Experts of a small language model: 4317 steps.
Below are experts of layer 6 (counted from 0) of a mixture-of-experts language model. Rows are named router (the router's row for the expert) and show model dimensions 256-383. Each number is 128 + 24 x the weight over its row's rms, rounded and kept within 0 to 255. Numbers have three digits each.
After each expert's rows: a language model's description of what the expert responds to. This comes from a sample of Wikipedia text that the model never trained on.

# expert 34
router:157131154128116125127130094151164142149174134129113125135150121102111141101125145117111098133155121126176137113125147068129091135146118107120126145153056134148158150120121153141178159117162144096149145060118121124132108129119077191084140075122166129119138151130106097140128103157116111103108127105112132111116125143118145130118095145080147109130147123158146106141131126129125134133101
It responds to: Closing brackets and commas. Closing parentheses, quotes and commas ending names, dates or taxon authorities, such as (born 1938), (Besser), or after country codes.

# expert 50
router:164138112153134101149123133160130146125127129133115124093090152094158163108137158111108125142134140144155111091136121111132138124144137072139142101124104149146145104106165157168142146115127146072148135101154129097142145130111107130093177114107151158119172165132133110113139075170122127070114111114118133109147119118157123172084115146118129141141164128147137155119128143140092148150081
It responds to: Digits in numeric data. Digit pieces inside long numbers, decimals, percentages and years in statistics tables and references, such as 50.89, 1,299 and 198-5.

# expert 52
router:166120138104138098147113123164143178132138113132114131119141165125130106134112134120131111149114157137174088110133146094151122106134124113140178155114126121132148145124126153153150157138119140129157137083105127143121113157151071131080185118098154159101131142132117081101151067148128137122089104090129161089143124128127112144101093163140107150147151149139088109123127151135117136123125
It responds to: Colons in infobox fields. Colons after field labels in infobox-style lists like Floors:, Education:, and list-introducing words such as including, include, titled.

# expert 38
router:163147155095127089137122103141135141130159141135100110147131150095143139118121136105093120145130176138151129105141119106113118106125149108134155120150121147100148132119132128131163155141120112126144098104153146110122145177131097145090127131104170144147144135161151114122143101126121125114097106105086145106088136143159134133108128133124142128137170139143107138161151084116131156131129
It responds to: Prepositions before places and dates. Prepositions introducing location, time or affiliation in running prose, such as in, at, during, from and near, as in held at the.

# expert 22
router:154148158123118108125107144166135140134175127136114104130152158120151135102115145114115145150187127122175067107140146080122101117078154082126159115133123125128147095126194140127154140077087150130147145054119132191115119164131104134090148101130141147107156175133135117126165133114107124076106085118118161108121105138132149162096098121143142149135129117152089105119134111113059117142129
It responds to: Title words. Words inside song, film and episode titles in lists and tables, often right after an opening quote, such as You, My, Is, Love.

# expert 57
router:158123134090137116160115124143132161177131117125080123116165133086168135117126167138114126141150129099133077123130113099132127116110136097157123138151141136132148150121125136139199150096136150124154119105120142153134133140138095137107134130127141140103155128110137123127149076140149109076119115111111143116070123141163122145115126137145138112151144162140147129172135122124125143118127
It responds to: Of and clause prepositions. "of" after nouns (point of view, periods of time) and other prepositions or clause openers like by, from, when, while, after.

# expert 61
router:154150111133132114147121145154129159124133132134112122098115141091118148128127158092112142150136145145170136121142112115133136128153141071144144102123098139140146090114156141209143155121128141078149129107140112134145152122105122142092181131103145166135160161116097137119123104179107147084130118121134120130135118109149114175104123147115128149150167125145129152124140149139088153132109
It responds to: Separators between table entries. Pipes, commas and bullets separating entries in tables and lists, often after place names or titles, such as Westdale | and "Taunton, New York".

# expert 15
router:170137115132113115122081120118169134118154142130120135137119149088146148116160151131131136131164129116137117136125117089138145104128140098114161090166107125123177148137178118158136152132101124128176135090114141153135146132126079118122170094124148144100153185147132120164157100146136115093130107101102134098120125145113131135116088137127196127160118149125125113143168150151080157108136
It responds to: LaTeX math markup. LaTeX tokens inside math formulas, such as braces, backslash commands, frac, mathbf, carets, and letters or operators within dollar-delimited expressions.

# expert 46
router:152117164149121087147116087142142141131138101132115151123121139110139119122090158134132123149123138118140094135152121065127137137138135115109122127142077158119171130109169132147150151131145132128152126081126156149161136163117054113090122110149145146108171175135163107079173086144117116115136098085102128119130121162131130118094101149099141102149137159127127105144114131143111146120166
It responds to: Units and coordinates. Measurement units, degree and minute marks, and number pieces in coordinates and specs, such as km, ft, °N, ′, Hz, million.

# expert 26
router:142132127131081112111085132125165151145130142159116095062130158093130142105097201102121155127146131128128119097114116100103122142131123135173111143090119134144162118083125141137132152115146102130156145116141148073134124163140110143106144101138125133110170153163124159149128117147138134140121134120113110118111125123121157139118122133120155105165116148131125117126152115145104181152133
It responds to: Coordinates and taxobox fields. Tokens in structured data, such as the invisible character after coordinates (54°05′27″N), taxobox words like Animalia, Insecta and Scientific, chemical names and table rows.

# expert 32
router:162126134126113111149119146115141167128144122127122130147128175117170132120135136092131120122136133116146105115173143118131123080105125082175189143125116137099125117120150152129164161110139148089132106116146128139124120149123066173111187107145146127103133170134112094171162070187134142091109110145123118100115108115155124149126103129113158139161157152152101134124144126099104183122120
It responds to: Sports scores and venues. Scores and separators in sports result tables, especially tennis set scores like 6–7, plus venue words such as Arena, Stadium, Center and Pavilion.

# expert 56
router:162167162140143087136071124158142123127140133139104103104124151096140095085111133126091141130138142149162103115129144121135134106101138131126154118107118145135136130118134129115157162127117153124155123079159141113144141158119113131117168078155150121129127137119129132107151122141104114107126061135125156126106131117109156144092094112111171128155127107142109147147110131107130171114137
It responds to: Media and entertainment words. Nouns about films, music, books and television in arts articles and their headings, such as film, album, song, series, and Home media.

# expert 41
router:128132119130117092127126152157110153150174103130073142088115151107146140096125187122117105181143186099153104127151093078139085140134144132113146129137091095115151107102162140157139139102118125109166092112111143154130160109150091164101136139116139162125112143160102135094162117126144109115081109128116165083133137114123127140118093119135143122128136113141098102146135118083085144127118
It responds to: Institution and title names. Words inside proper names of orders, churches, empires and institutions, often after of or the, like Royal, Catholic, Soviet, William.

# expert 2
router:109149137123113045154120128154162126156171113133087132120118151113115100078123143111133106141156147108162120162134103124125098104132167116128139124123090118108141130111157155140131152118096138151137075096148180155113152133124138136111141132124151152121097132143116139127120094116132093108133107115133168107105138136148116107111114132135104129115137148171105157143143102116086151114117
It responds to: Mid-word name pieces. Middle or final pieces of proper nouns, especially place, taxon and biblical names, such as Pent-ate-uch, Mor-ot-ai, Prov-ence, plus Ocean, Marine, Pacific.

# expert 43
router:151153130091129106146078145156148131143176121171072141106152163105161132134131161102101121144131121110143110134118132152120103121118175110156160125129038130125147139111145159156119162118135129109135110130124179122145120148139108164086163074103156137115142150137151089113164117146145104112093095103088128097126110112114124122116116168119137117138167151132128110137138126097139135119127
It responds to: Opening brackets and hyphens. Opening parentheses, brackets and hyphens or dashes before codes, dates or glosses, as in DC-9, COVID-19, and "(loan)".

# expert 40
router:152114119135126088171145133148128149123127114165119115108100170095137154128126182124127139143148129133154104112146126098114142116145127084146135133117090135144149091129157129170139148112138143103140138085146125109152155129134076143092187119123151178126161166152115102115156076132096119094109105127110118099143133093127115171092103173103132137135190124125132142134169160143106158118102
It responds to: Table digits and medals. Digits, years and entries inside sports result tables, especially medalist after silver or bronze, plus countries and places like Japan, Slovakia.

# expert 25
router:153173133101146124143141104146155160160157126138078121086140160112155151119151137132111121142138167107129097081128113103148121137131116116144195147134088110103147128118129129134147170138136131095154106105114125120178130119111090188067141101136133111081111154128102098097152121146119126112095116150125131094127099113131134144107113141092164108123108109142104112116125166117104135109135
It responds to: People in lists, bios. Tokens introducing or describing people in biographies and born/died lists, such as list dashes, born, politician, footballer, and "described by".

# expert 58
router:161156130142112086126106148128133145119185095162124103099131138091121096097118144101129124111154154110172107120154127100131116143074108121121143132167104129098129149125119111118164118137129099113138138111130151149140134178156091154107177125112137133112159135151127128145175097157126089113140104110109177112094099136118132165114107153146153139121128153148094095156117111121094147121118
It responds to: Surname-initial pieces. Opening letters or fragments of personal surnames and foreign names after a first name, such as G in Goffin, Mc, Kh, Gu.